From a checkpoint of a small mixture-of-experts model trained on Wikipedia: vocabulary 14657, 96 squared ReLU neurons an expert.
Below are experts of layer 8 (counted from 0) of a mixture-of-experts language model. Rows are named up (a neuron's input weights, with its number) and show model dimensions 0-159. Each number is 500 + 25 x the weight over its row's rms, rounded and kept within 0 to 999. Numbers have three digits each.
Before each expert's rows: a language model's description of what the expert responds to. This comes from a sample of Wikipedia text that the model never trained on.

# expert 19
What it handles: Action verbs and their objects or particles in plot summaries and biographies, such as takes him, went, return, worked, out, up.
up1:473493492471521455496483507495557489520530483515513473470489506477481506493518480503564494497483524488484512475453485468504527520485555515476469505504518483481494507507508459510498524501503506507523526464481507483555503525475554538510529458518469487473503497496492464533476470512506500509483517517504483500483502484487519463478482466471502511484504473445490530485483464548502516526504477517452517514522457562522474454502581497508510496511519464510497503497520480543464445511490526
up2:479491518522521495514531517473516488486516479497483531518499522540495492527504480512516509522556503498530540492468469446502487488490504509510535494510482519513439504518519525506466512451502509524508481471477524536529466460452489525518498506572528491521508479551489482524525519459513492505510425533524500510527524503475492507445515519554482493524490475485554471484502498478522493451503502480458522512472509525494498489478517482461488508505478491477489518481512522546481474520447515
up3:513461487495548524490512518501506501416493455456504482488504532511481526502536511530496482500471509512493543516487533490481469479489523473481525465535504466476479518447490492534485486476522537499485492518498536475542509515477482515498482445520487500487507476500525520504497489511504493493486479490484517455521498531510434516429491478503527495512502468490482457472475508539510484508535495512453525524497486523511424458487509534489521490516515495490480502492520496520493507572486480
up4:504491494498509452525511512456506487503476512527495496470505472527498539478527510450486482523426494475486564465495522495477460490485487499460485503502475492483491534476484583517505521540488507519475525505521550487463480510450504549501506506513498496441506540490508543476463514502460453446489488500475477503476454504511496494528509551474488470469501486518484492506501531502486494524468519520502514503540508448495493501478514484508502517476481451514491495491512516500459498481509480
up5:530485467511500487483501471529451508521524498497486474494477453474511538491540487497498492485511503538419521527477506468525491496466467463459489497522512466505524477505471541507516523523483476513499482472452461500509531524498524464511468472486493517542493466549504516519498481450529539495535508508508509471501547507509507517443480470478472493494513496511507444504501496516479511514550501510521511487539538482521498507492528491561512510493460534469511485494504470530466533497526518
up6:563487504482464551496487534505499518556499542501488507472487481528514473475520539510557534506533527494518527479508461544488495532481499524469468529521486468504543486513520477511468502523494499487494539483456536478487503462495511496517471498444431484509440511474537508495485518523489507486517480493527519492496515506496488508511488494492484502530542506509496553510497491500540534489503560491557501475506490520478524512536534499500506502483521539482525478516520521499528521466467498
up7:504470498511513486501464455495485515514496517498468433519472499478479507509501504473470510475474476471516517501524473477491454503508499495482509533515477543486471528510561493478471508489502471495501477511510551461506504499468519514498487536490464570458471506461524541492514514495506499536531470523477493486486497521503485454490558516504466492508496542502503508484515496469538459535507438509508534482522502490462507542493506501558507502473485491524508526504541507455530540497451492
up8:487502510522506475535498529522529476497496505495525481488556495521473520498521498510470489469465497497487515480530501465493498482490478508474504549551497483470497544499480503521545517513497514494520509476483533507568484538480540513551500512527494461446510461475494486492525552516494484514512521487536464518481457475494472533495545463446509529520477487513481522519460481503474531514515478488449514500497546529507472501488519505537533522511503475527519463482529547543519486525511479
up9:462487540492523474503451542511473476515472503508535465500509499489531503498501511507511532501497536476502495496513556477513511511517512499530511553521511533495496490470536499483499514492456490471438491522518471528566503463482475509505515508498513493451495470461478517509507510514490532532501533527463506498537429467503497525519483421504494454497516518526504501526513498504519509463496486494507492472534538493520551481483473485536544501491514493491492492506480433494483500479527464
up10:494519505520482573530495510507499503502464479516532504487479500505499476506497481476491500530537496494467462516503578509540494523477436475444501455482499491516475509533468501506483539495519533536490467486478491523536480493538465508482492520482525512505529491557501509500492497461484503528522528513525507483509480482509514541563454480482510483505483481509516484516458507486524502493496484502491526510508552440507498511500568477523450456495519493503478519532504505529493536513490505
up11:489475448496520472514509437511482510519522531494482468466536471503512499507492500476490489463497515485472489515507544513447529505470503502488527517489501487515499412534498513484440500504542539517519524481527474464481519477545523481513493503482446529503524520528489488513489485542466484493523494502489463511519488507482564504532473515543503498462489506498491448503467513491470549506499496475492509552509511460520521522507510465504503495439479498511488475526499524532531509504496522
up12:524474519522514472479533565466505461475463526469533529447484496460512476488537514479523498478514491529476450488477557479505493491484508472543518492489499519481475485508481496477495499540519519456471516502478501544527448478544539526493477475468525519516505507523551444503514500500510529521501523510497538503561464487506481521520489511474546509495498529478520506519494481476536497483500495516479469487462488518489498490471525524511495498498496504491545498513519490448546495509459487
up13:488534523500494545503458514524449517505530511490525529514462504516497456514492499523536542554512477460521498497509525507515474486522482498498534532450458507515492478528519480545483484459490485552417515469515496478529477484504463534518501514499516495540524527460491519535495504517511492484498491496503506484531505481515523532534501513539471529486487533517503501499532481488504505488550493509489512492507509474514520532492532453487484491498518494471464446456502499519497541468475441
up14:544494512500492546510502520475476550480492490531467527498445481511522472505487523533522514522489499501480491505519497526507515438500505521469514467482510512501500501547490510522543488544515525513546474564503559486479465502495541485493490508495500481533493490490504511490482442473489467494517519503451526474447546484532517485443518536514501482496524517484489520510497461526527474454506528478469500489496484543494487462518491512458484476522502507516495470523465524525483457487474481
up15:499476503452486512525500506489503500520495478507457514488512487541498517505488521534507490479527536489518511514497491478499497496537495484504484520495516508497523509455563479529479539513512518511526532514517520501529482489466483463467480494537530540546461561484531505507491460558549494463538512490512524468486500514546526548515496508515557545463518493499500491462455486502503494489476531509441475521464506491524525506512467477506482484494491498488505473456543498505488450534486459
up16:527466456513478511538469498542489487522503493508477517506479499486513557503485567471491505489524524480508517526479493497537492536493499503479496488484518510506492437489541525486519530485463474487542461537479515485503504559509473472477447506500523521489485483529469586534492467506494530488529471454493502491477534500496521486457506474552480503508472507506525492502491500503514499474483497527509509515506480509489485527499494492473486513498470499510452451506519501518452445459469478
up17:521521513519497473532500479502510539512516495543523521431504503487510536532505472509499501550526498513531501515519473493480496464539488488485463461494524490483467496498556566522535531467510551508459482504492453516514530481530481470458561529503502508510537506464495567502536521506500505512495476487508510525485483490500474484519512515498494510524503481468517493471527493463508480536519493492494495537485532525535490516493532506507528546507470523520566538480508489495481493514468520
up18:460471508509515511498485529546493532467486459516502444483504447542505507512515550472470467475484490481479511490517558474484504490470509540497512479528488498520513518499473483486467516525477495462542500474490535512503479499523529478470517484525518466497507473495455485463495469484506471513496482503506457448519496511524503483464499477538525501470532482479484527499534510479522493485524512481518474556531530555495550510491506470501526507532483510508485497489505493525485554524448553
up19:488490511496512503503486529494506477545486505485536472466525486491492494508499541555451488526537491425550478509519512519484515466498511515496546508474481484525502498527486505495488556497508508489498507547540495496536517484511489489504470479490543499490513489433530523514524502547552475522501454482507463456515508497479473488504490504451488479503498492488539519519496514476530506519496494508506499463469516533487545542514490535540501498472544528477508490460524465521509560512502468
up20:528461469492546494510526516486488540490471527513481505419535469549479496534514527483476477452497546452500529530495525501481512480475507497476457526511488492503529525475533492519502454491477468479504488469496558518491505521471517470515511488469487489483505468499474500472503527519511513461488498507520489496494495529502505493465523479461479470458518472474489519502484472471467496523506512501475480566521534544442505514520494496490500525530513478481516513481503470560497511522469523
up21:491514495460516510508524528516510475500522472504491442479481501490537496472466456456521522509474453480507446535500528506453489499472498486487511477515520496503478457516474525512473494485495485511541513518495414503471531477547517503498500456473483521481495524504490493520501531488520445507501496502496477490523456485489479524437472514539488541542513525480505511477506487457494497496507496492494514513542528496485506450504518505474532533490523448529520481497522476484524494460554496
up22:522472540501483512516497522508475450503497487529486523497490490489458493494477523408514497497545483460520503505486490527523473543510483505529527519484530506475521507490489526494468483565541467504445522495486470522516511554473527471549444538481502530490500497493498514512523466482477509507507450497506491482550532551493477484520490480511497509484542485478514479510493493463520524464527515509511523474493496470562476542495517498506525529494476506491488476540490507516466497487517494
up23:514517501514516456473496553457460505531468482502504480506509469480474486498499485523454509514495469526474478453515483509504523497465484499491503511526542487476492491492533522505482505493514535484453486514517500512509555489491557486513519481514480508480530495506513542450527513496472504516536507500508529477501488437491510525476539463458528499528490477543529499503522530449449527546472453467464519494474534474512547500487483532505494462477500526524509524498519466469497531531521506
up24:476498538463511505508555511517456507490516475511472464484472490516491488496532512454499521509525525540507521502490542438507505547470480494510523439486521472520475538504468470550505510540486485494482477505495502498509495476541519503499493456529519507484500492505509475529484493473498452481524509470541476502501482509470501523402476466511548544502465465498464492478516488467520483524506523507478519518506493482479468484480479503499522483476499490465496523487467549484488482487535478
up25:448483450474491534496506510532470473521510524495476437484494482496570457502479501497507523512509485488487495514531489550477514460507487452495530509495469481515493457527476507497469499503494464497511539506498465513479479485540498513516521507469464507519525497457475500546508488463470484487561494547493489500537499526540523461503491496520499496476497534505491560470533516466488471518501481501504479479505521538472510532514481489462510513506549511500495510522512517468552539512540507
up26:503504518450494485522551482460485501484498542491467517525512495517512498523497504489501498515493451507566514455540507482492473500494469519508529523514497488491497470491521530480484547487486463495521532471525480494496489516521535476491477582521498468482514532555473543504522503524456516509505499513502473487483482468524456496521505506505465492521457496477508509510503503471505548552490506482490501512524530469501561526503438512486503507482472493501526486526559537498504479462532479
up27:504489487483518535502498471455465479456489478498488510520496484532499516524456537505512510462513512533516485483496457504502488504502515507498524532508503557462500501464501513476485509462485491488463472449492530517562483480457471500516492520554519501471445532526493464538471509485488486490538495474496439507498489488514474510487483494500491492504484461484490498516501497514484496478476564533506471486517534491508473498495472477467495497489473541544479508497465530461475437442511539
up28:520508531484518515493454525504480524521476470503547513549484512505511501532501445485514472507495515470543445507500510470545486492483512468480476510525482489476481549489498464504477489499490476480440536511479534479492480454484472543489466462493491476523486539503488524483514535511505524484482484549508525496513520483520501535494495487500476514483536504519508467498521497511490550490537514479460512467495489496450506550490519575518481537524512509491544467519492490503471549470508510
up29:441501492539490467519527450490488504475515508489524500489477524481513510506508499462520535508494503513486522470507494492470519453464475504479494549509522540469470481526522500505491505504476503517473555510490516514465534550496520500534465521547470505520532489491486511523503473512457518494502455521486483520541498509525506455516502454508529500487511522499504503481517517477456491529516451496551504473509500498478477534480471506492501558450526507490429451520477505469501499531525460
up30:463454490506519532534494467515475537508494499509484480474529469511518507494473499505526489497481531482473525527500522526461479496511489513486530509496506523510520497481538419464483489508464492475493535521481514515537547463517479528479530520511502476518499493498485490532497497522478484486514528536477493453491475545531528548520539446506516509472519508493486489520463490446492531461531515495475543547473501490486472467485452492514464478499503460515504479502485463492529497552497457
up31:495495460524526491505508484514518481500477516504499505489458484485498524493543526468485509529487496514510529529505462513507500536467475512520478489469508441503537457470525522523521521512493478530508492526514482483462518513498555480519474556496483501492524449502492465544500469493517534521487465513500491522522526547494511456495502510494527527491448511517503505502516472496450532523495522530494527528496482547567431483510508515527520474517534490516499502506486528512511504429531457
up32:545498522479474531458503538485510521478511499483510488468493525465532513536520527531565467485498522516529500495474487510512473492525495494491523444485466487492561482545495478492507516462498466517504515544495458486492464497513500506476524504487495462504505511452515489463487462478495536511500464469516463461505510491478480526507509528517534508497497541507503494480528512510547505478532492540530523493498472478524454493550536548460474485506562513509510495458471484483511535485482487
up33:485489450483510520530506531514506510514476495432506522474505504511480539487518475500490477504488488512522508480506466466536498508458481510500494470507536484487505480499492508492475515480441508512452525507447489488514508536557528493491588485487517465551519476511477497508509466530516508495461548481500479465492502448473511497515471493539516480464491488484533528527492473494466507483508468499478489505533515561507510458499532493530500458515472525490499505476465469475502533521481474
up34:491528511544496522502477454524507545509492526551499498504559485548457509500480515482475512474519527481512505489483508525477515541530513506496543501518508493485484502492564511513489495493453510485494450454516506510553494506556504455487491511514517487523481525483510513443483522471501452520487522502538479474537491483531495518546499448491471498496494470511528500531518501466508533502498531475466507477464546472512511506498548465473463469499484491508491465499486518496497538513459505
up35:483491490484529531470458525481463500481475496500488518538493527529534421479510558450502530516529479526483527502473474477466452462516484464517526517469529535466507537443483525482499503539487490534496512492514501506500485496504494466538428535519524512488486494489500500527511490484470510516533504526513528488495523512532511518520478501489468496473521525493536516514505509472525481497476518510519495490460526523531506542476488512485506495522491546459515447485478509522506509519557488
up36:480449494473510503508468492505477518504483456541542488512525473460485498491495505527517504512490494507552498484522510455498495511475463523507500477488502456509458509513479537483472491467498489526487501493492453520513493494417519526508486494536509489488512484500481451493519562492514505503484493547528502513535436478501507526556514501497471471515551533502507489510491545499479535451496535492471503515522549496504503580487500489531492471504492507501504512497476538544500510466511507
up37:462479461459523479521499469491489507493509529483476471514474503524545495513465505509498499537505520452482484517530513515466512526463481503455509518515487474496477476521502486503443471528496517523571485512471469500502506506548499500497559495470487543479479490508461477557508471542472493488522466496490475492526471480507523466494515477531489525490491513503521522518491530411487481488500474525489495553489543487512538525502490504452521518473544489494535490487507515489519509511490524
up38:525517510430482504488492474520515499504479464484459505489503466543502522548519499499483455508496482537524448501496466492530481517468515519515482504538476447508464481480525468481481523492508563497492480477492537487532469497504489499534469506520493476514529483515493490510475482504524504515500519456511470445513529539492505487481530536533476448544527498464489478466523508485542534500544514513492506518532513530540489504538502502484431505514505487517492540473507510527502490506461511
up39:502469495525465501486470502496505515523464503530540509515501475529500473501470509597505533459531475455449496502541550509513500496475501518483448510504498506507476500484542500469487513490523487504516517456513512509499515500462496496474519497518513497521514530533509468507502501479523489454546520506554512550482492496522499475511450506495519482494532525516519566508524522535501490453492507474477553518518475491454540509513505498471507474503481529503447512477506487517480532471487512
up40:509499505475477551503489537473446465538519489505447509515508516494494503498500466487472490482501493455492572497471444532516526519497505494493496491534494520475477510496512460488540509444507462536517453452512474501487526533478470496509482468522508519480489528489480510503456552443511437482510490486482485530481472506536528552498466458483530520491528514518500486505525489502528531487500498486496500501480535473501482492535523476465482463508513520508468456504491525515512491494505481
up41:500490494513483537523488504554538528532531516538512477465539532511475507522490503549513523469469527492483535511501480506455480451516531490490493474507490529496553505499482489500476526486530485517499546520497494500473486505476470512558535522486528541506490527476466493520512477447498478469468489525503480502488461518501543475522511485467530563527500485447497510488496504472522522505519458483512509505500507513525492551500510478504516484511525503514460499506557538491529472443494468
up42:507519492501496541489550516470469514500495494506516495491473504507438486465514462417510494481507484476574469477528477483489533522457488493469478496458475521487500505524509447514486494468494483518506484483474550490497507463484488540458490477527504513496498488494489517486474525515475489515492548502521498477482553471504473508518529484450516506497489487486507512491432475502546506520500539505461522513534533495512540506506474504533530483481472515497554523514460509500506469508469499
up43:453473454505517529516477525486526480486480472504529465455496491500531534506503513461538484516491482501517570482495490501455489472519509494507519533532505514504484463548481511501496468481459474502470538524509464461527530488502543534519517494491507489465535479554511511541510473482522457469476485521465510463514462461511502486484468469520512514483424518509546511482505455493514481499502461498523531506512478479497481501508498515497496506506491424496471529510510517497500493515522505
up44:510478500475514460491495508509493487487461540516495525474521494520530473525508516529503539504477536485521468479515485545431516538473452493466514516495516513505508478526544463484523499540503523505497483452534515500513504469502526504483459508525545448532474425480484489527460500540489514532546518506473525498534503498474528496523479466469511519511489536464464495496474484519506483496512463506488500493490497494485531522499486513468536493487519471494515501493429486508488518460470460
up45:512501539495480453499474507507502485494495477489552486450484482479536451461462523512522456547519495530511470533483539529532495476495512500500487457493489476520489497490472512501493530552463539496488505523519526510539490473499495499469524518487496480485472540469536530505488527510522501491478498494527458495531497515482460538499477549444497470537515528450509475483517531475523494492503523524454482520512487488484472483536536518469529517505498522505511518515476453539507465452500489
up46:468453521487543466513467512508485546491472480480542508486510485488458504486469449504500471515505517516514513507483520484510525476503474534509518516505518526509459519514521500478513510498502480474479554490492541470496479506492511474509501507516533487512467471461503499508498531540528521564506524530470488538536478527523537545493462412493491522519511517493509475520523484520493502451520482501513492507477536540519523518501540534515502512531479494502480465495495454505463518486539442
up47:527501516502458521485497521483547553492504513483526444490476518498453552505491518537501490514485495520496522515476483520499482513526517542488508507502535489476505473473532513482481503503459543511497483544480524494468535535529551470519500543472460514474497481464507522494476530485482481502557498476472469475487506498489493541456545504522557469506483476507501477490543467529534509491499489525508490480465498507471464447486527493506470507518527472469502495503540541474508490509455480
up48:445499477545529507516504502531515456525485500529519485516471531495516488485484489484472503518484537538522516503555494509468460482544476528500471464530540513505520519486495457498512495564498513499523490504526470490489501485587444549478544516498493508504510488479486500503532511484522496484483484502480461476490492531484531490503501477505521485508483476493491565495541534525510458460508528544541472515502500500508488504453509540497509492492516489527499506448474470492501529485524472
up49:498514469519504488500504516544514535519506466490491522527506500498505497521519492529464497528478505448480475515534487490491528469422509519473465486481540479505514486553517524526513494498532517551524500542506500491438487514565512544497484517452426467494507518533535499481463503504524502485474477504489514502496534496509510465510484535467478501540501494530490525474556486502529516498513452496524508486515499496505538527500516509492507493497526479495460522487506470470501485446540479
up50:521494484473498470492463486513516528487504468497535435500512489521523493492504496533492526476498456539481521521514524519506518493464483510497479484489494492528501479501484469473528522522558540439509501507491474518464519527514515470481477495550492487584500476439529536514527492515546550520525540479513513487462502512475503512472549480516510487503530511481527512477503499517465543463511509524501489504507526507492510513505462525523497535510494506499525468526523462551487501507476551
up51:550499527503495519483524509498462470503510493480520493541445495483485486526466532482506472473547436499535495509453506464515481512508475497493528487454513565485468477511491533494488532502519479535467492497492435510521497557510505533548442519490521534457481513500492504535488536522539468534520462471529478482489486479464473519507525485498507483511476523511517507511512497495525531466526476490502506466477531482506487527508495485480489498448501482534532524518510505504502466474490504
up52:448492538506536495484503516503487489533472481477520480512496491451506493513502522490468450506543455539533481504506506471520501512487482493489600487482502510507510532501450490510510505495511489444471504508467508511503489523538510482566465495483474489510508456512498493479496481511468484478508513482499468509546486517483476519502506485514481499442487481469482495486489497535516544464501475524524477515485501466480439535507533502514484498481566493503519473506512485568511507521480489
up53:465504489478511547493450478517488479535523471522477490483501514488511429502506469461522486451507528521462506524507495525487471512520468476505479495480494519535535480516517480559522518519513522511477532493505460500498515501509491540512461511485469522548487505515505518532502508508489496474503538551529568479463498504470581523526484476526486516471513534498559499499494482516529502526503501522554528455496525471497505528506490505502484507467461510528493486502468480479521520513507506
up54:511529531488519486466457488496479481516524506515497549482479492495512476530508516518526491486509512516531503480465450500569513504531472534506518480550505520454505494502551513509484538455462494507541482461491501474453489502463503498496501510475500506472528502489528489457489532531523600510492570518515524483489522483498504491426506496516501476504510519499496476515511475521483524462518488483537467511494474490476461465514508474522476464514514514473513511504498506468505487511490490
up55:518509497524479472472498474483510534451481518502510454504518495498514499479512504519457514494460512525491481523543504516455481492513505505487485450547493522518497498465496516509527507485510526504498488493534516480497483445525558511521504496486434498511499492495479536491477456530488477503562500474500504482482531511539526468505491485484511470460493442515470497484495556510454493525501502458506512505509542469508494532457477541508517487500509507507528486519497449504494525410520499
up56:464488466483526526520528505523496535470481524505501517520508511478475527486546530539518522526516496462479549464532501482533508505481503505447500497508502504466489511457473480505515534512483525488501533464489578491505511503472501470501555477533497467491512501490518460488506478491499514539505519487510490471503501475458462486491524471453506514508462478527467498503497512536440559531500497499491519482535505459564482477506548522489487472475517492500520491476501497460484508537510539
up57:478473498446513478492457497500458498525506490487522479519526476533483500514452490529522486523483494476526474522486550525457492481487501502522515518538486512540480472518521449519487516495501539482499528493495494500538472442528497483510514457504510456540511491504495545472530491504495531467508503546481538500493463522514528555510495512519506497478555529490525520485507495511510557466494535487471531512494520491455552555504506498526500510484493495516485486517517488514545556504504452
up58:509518485459503474441499468504508534502496514489559473500469466513540498491478469469439504502514507507522457516564518466488495520469471493527503477511501479524499533434530496504505503507502494460475501527483539496514496436476521537486461475502482495498500465526508502427500473507498489521549484485466458498503486484492495496511509480537488468479483471502495506456487510498493544518486504499468514530544508484477497540461495528500483498515506480481483495446537486507487534475517528
up59:520462533471531477471471553472527505511526539487536479479499497479516475500468489529536494472538457516546525495502525500529469460513522475551504471532499523522497497555437554525520515508503499495502526482512488537533505463547537511461472501487488453523525499522522517476542482528507529499506538509488492484497521541522545527520457498488471476487476508461526530499459468523510501476484519481489482445507485497503533510494530518508487512500501512495491493495523521511526535494490506
up60:504501472504506506512518491540509511523480513511503516497535490497521490485488489540502513470507521494485491525514497504475538502516480475504514468537493572509497518541541527484497494491474521451452517515522489517558490513483504510493510465491491497486463485443503501529566552520487461504537471513495492520460467505443495494488511453494478480496517519455498526502512520473502473497529495504480521492462525493485534574533503508530550471465444511507517525530505480498518533474458520
up61:523517499553482530548517485464513544491485500513507476479505484443497505484528493496514516480464486535539457508527497463467543532457506512458494550499482505503485502485507465519504496550468545512551503497479462459578478491527551470539490496494540490513494459509481467467508509501457517532489506494465458508522483486529461504515491463492529495524504490468477472526506506479540526550521471507502487509490494488506511520496525509517529479476508476490508475519490493497482501510484470
up62:538525501533517529489452501504494489539522507515509453545494504480517484500508492556491507478489499486516534459526462502466457513513506498530513503527508512520487490553486515515509489502525485521475533555523533527475522498509482523494458480520448491536490492516518517475522492516565535563557469522494474497478468509465481483524539526506473491489543490464524507497533470515497490506504472522553514490518511495447498538495484501500457502504468496494498491445526530511520511488518489
up63:500469493486491492518512474490501524497492443499506479518486489527511506519505494490476458496512520537473468504510481455533541536471520485518527499504481529460528493493487483519505522483511479482502481468447494483524480496494517461533470506506530518483489445525492501481525498465511555552496503509469531555545472493522538533487474504492512530509530489451497461492486466523487576499543487494540496529519516480463514539532526452508509557475511506480483465507488488499462505478485511
up64:523481504558467505504507517460477476516515493486518462491506491487482511509512528519514494491518512519498582518494502474466477482528525502519471467514530498519450502478526512515507543497488518526534485538527497497535505484498513507491494490519444495528537478486522481498520475502492467512481500499519538431506493480535508530449485516483530492496528476579496487483489507446528466467478523463478503486484498478511510487498530529529489508493504522506549528451520517555514486494535455
up65:530501479492531499500487535494515494507508482529518478472484490500471465519490507498479500549501482497510536494518456468460497488501538494501490471494512459519452489495534521498528466467436493546490469513498472529491488528473521482449509481525436481544518496497501488475509517499466516502448456494519510489476550465478513524517516489491467513491472465471477464520552540468507497516524515477453554494504502509540499502496530525505481455522514497501509543497522552482494461501485522
up66:480514526540495502503470511506491485526511499548530489497496492494521505463470538510488537549493522516508469532516526512495532458494487480465480512488482524503519473450539495516464514483534513457465537490508466485498526524489475484499500526511480523524467482453508514519517497489504521478511524504491519482486510481504482457507517539482504509503533546509503519470520532531484459490478500500527496470552565476436531548483498521458514482475513504478422468536491512502541534494498495
up67:541472484522495498491482505465490523524501469547505469486491466484491490532508519512473544481495482512487510523497489465500475506479515542526512504459511496504493530522510488492506530496474523473522482476483475493545496535499494484497497459517532495517532455460465488517504491487495471561497475446533454511488514525504516517413515448520426507490496508450476451478507502466506525495547489491476533515527477538471468515493521501510527493525544495470480518487480469508492517477501496
up68:500514508466499497513480449486511498522500500471512463482508459482519520490491460477489483504456491473460509525499503531550535520447456515455487510479493527522547509507466481502504503491532545478512541549493492511479511456514494472484498499531489520481483483486482522542469455494519519507527530515535475499488529533506492458465516525552511528466509502504490489543492511500475510532493548499479514537515487474541525487539536527492537463491517465502544529488477471552491477523493504
up69:444513469503511477530463482527556535512514498493493490512509506494512484495513519519479492526487466526516496478476477524507517512520477492489556512516525503515472478469528508494536478476507505518485489513512546508507433512506510500492526501481477513465492498476522508456495533491510503570444493485450483510485494516517539519509522452459466452511508506556470536482526508520514481523488496531524512501534470485493503496486502533542530540498462507526463510514451467544502503543535525
up70:536497522524468488473480527512495508484535486524495540525497494489509504478491517466475475531495469498507498509473443450503481476515465514473542493474515557481494507508516532491472491506521541505494479455445493490523526513568499472513449524507502490478504471455509499502475545501492496473561525527504507490494482512503480504492477471451506516501502522454473458475477507475504514526491502497505493529457509455522497521520500451505536538488508507498542445501471460549496501511472483
up71:497485529538496503492494508502495483508477476540496481518482511519460484530522498518500472507550475453528487465471532526548502499500503501490516523483520495496461481520526522495501512510482473502487489558504477547476538507505542521472518517516494553473491521488467498590510497496537503482525483534532510502534492474509479484508529470547485523517518510502509571521487520466502493457497558498492536486524521527428510498534474521482502489501496483486509478514514467535496461463477498
up72:500496455446486472473504479523486468513516488467515446518491500504505455469460497491524476526478469482470484516535492533504480508462525508537485513474491506526471459497460479474469508503508504491522496475522505514467519458508478500488521493502497514520508488474490506520490506499546483459517468501466500488537447521508466501448494466559501488513506469486512507518550559481493517437484523481474500523540508443518504515514469556451517506502530497483479525510478477517496521468489479
up73:478510525474466509471512493493495486500507488500475485491515506511536487532523485553503520468492497497504543450505517462489525511457479485473520524511520512484485536475460479497540479515488515488454519518509538522536475465482501467543532515465451492497477504440512473531447524508487494545546475534491487517460476450493512509504496488462462501479480483540457515527504539472495524535521468484497466495462493514492543512483460524511519534480533511488515497498521471494451476499513510
up74:493511485440483460483488506463495523508485490516509492428542469510488527494543494505519490501477479537480476506517475470476524499436485540532523506531492492504457504513489505496445472486501548502501490521487516505533489456483549477484499544534502483484514509529497492468499457499490483489511489516492468466505479498487518560507459460529490480539497444517522510492451512548495500482499490504491484513509529515500508489464537463520514524487515498493491534497504492454501553478500558
up75:501534528466508519484529514492512521508501499524493462542495486511432519519535467493521495486495490526541489490464500487516461502487498532499456492502503500480506534452500461469470490492486455513498538529484485481488506538487438501527494490511518486498526516542515529516471517497524486447495515524504460478515510513539508526477551490522540538525495539467483487491494462477542531515479469502467518493502516498510450475500535500524530509523476487514532454540428483474503490488515477
up76:493505548479515484470527515511468517534465480535509464507457483488511497479481478520493536559531552462539510496527488461512494492494505508501462436458522495502486519476507544496458491502486476492503508477508474513480506516498496513479477502514447471501451509502488529495456491462506496472515476471483496535516493516539485491506510473539493527521556502491482515501519481526535469488510486460481523490550518513454531506502496521431460466487490508496502523519530469499500479454461493
up77:522534502457491563524517525498514514486502499521533503502470522500464502492482468446556517483501504528494517523515459490537534517496492472507447486499510510488524479453518532506481507544490500436536534520521454508493510507516438491487553495514491509517551453492474494481485490475550506486455533478544497486493479501433508461487506497511511509501514527530481507505483518471472518482482526518513531531541463537545486530499496509486493490493501505517481488485484491503496478496486541
up78:512508450543497508497502502517517497517498541504551472491519487494517501533502480496488485520511520457490491541526515504479481479521523505496494498504493509545502468487509527531456526469458509535560479550512475474435490505509490540513474522508493473470516495475470494519527493472502521497481484541481479482522510504478479458481476531539497476553533496461508512523538495500507489512468523501494518472485484475502472529526540534488517467494558517523471524466529504481491546468539440
up79:488497474533508484480520482490512521505481530502510494470452484514495511494492524497500497483489507492475511494522520515544464492526518478523463453492465503483486509477543525516494499493517501512536498484545515478460514485489583521470493532496518533514511501570498501506525479526484505540558512498450515529525490497532490459535516516484474492456490538499519515515471473471486477519507546505501485553548518457505493536506496477484520484485504459476452472528510573507504511500517474
up80:462485493498512517508495504526461470558505507511530446499465514542512484460490502503525479534502488500474482544512549521485451464515501521535493506512502489491495489494484473488450498506479521514523493494491528489501521493542509509457497477524452480455495505451523440582506492476575496487510501517522495492551475496521486463478499502529468507519515499457485536495522471468498461484488512497508490453495505502492501464493469515465504499477534496506457517487497473493495520490539524
up81:478519552511529542505508523493491490520504520515475517509515493501492494515494443443525522495508535493455451483489469512502485507533483527484465511499471508526483495508490525493535520542514495516489521458530469481513517473500416508513465475526509471528488501524461522492505539507492446502522509489506461541497450496513499539528497497528504494487553512543497504490476493497507485498563504517514514500480476485493509478501533524482508508498517475500485412462490510497474550469476475
up82:529489482513515464529523515515499512540528507491464570531496477496508561511456491471486540509483498533486524521492516501526449480502459508493458511472501530510489450493524502502511489495512500505510523495512482524503486506506475501480513543499493521508519515521494475504463488525456492536570489481484493536559515503475494448565487484508483509462509536549484548496516506500451514506497438473500519512528521501488513520505504504477498524472468542508495486495504476478549496503550508
up83:484491489450528500464494541480535526486496477514530473466443493502483513506454517488485514544498486497491499477508515511501515493467521521512491550525518519480505479517566474491511472442550503490484509488500513523520464501535497476514499500552557470504457501460479512523474545531553469507526481526515499506506461478533465538523468509502524492509487502520522497516497482530477486508509489514488495474501503545482514486504500457517482526472442471507496524460530494535551459500494503
up84:479502511508491519510502521491507478503498464523501496517515495519460475516537498510524516498512464472511477468491478486506532520523559515445500517540532506477455489513533499489454483465471502483454460464505479494568491464478509491478488496517497525530542484495485558529518501483441493493488500504491499492519502479516480485528491493510509526508511480502500542500538485471494520463503564508458526470495577470469545565520483487504496472522465497497497536487528518511507488526499527
up85:460468509498526550499522483500482468471494480513486479486455496499470506543493529479509473490509518443525522492512474478476500520507526469500466487526526515497504503524455465581510497475476491490500509470503533471556544516477515499514494461506515505494527492450491516522509504512500464514469490499512510492519503502472503485487500471479484535479505486528524466518503486516442538551522532473484539525489508508525489502527495510540513460506509494485511498440491514550448487526528434
up86:488494487520513459495490477486533500525473467524479527495493517536487545508500494484521514517460525500438514507490524516510523536501449504430493496522528498542444504515546507515494488488533501501453493491494583510519478495493510485493479495556469471532507499511510501477487524467472513541490480509538467482550505528496457496474522454512492462488521485497485512487542488510506503527489518505475510533451523524489485476509489491512489530486442481517467529490513510511508514504448468
up87:470515500490504504514505469517517483506500469480552495498495523524488527498476497481518428533518495510501529470504510504473512481473579530477481484556548496472496488491454487501498498475486530501511499488489541472515518487473545543504476504510516462484537454502519506482462489521447482487533447492481532471517492528486468465484514432486534480529484474531500469472519525529499507509494472488497505524505535493515467486510537553525529498493544506540500523527506479518509501491492516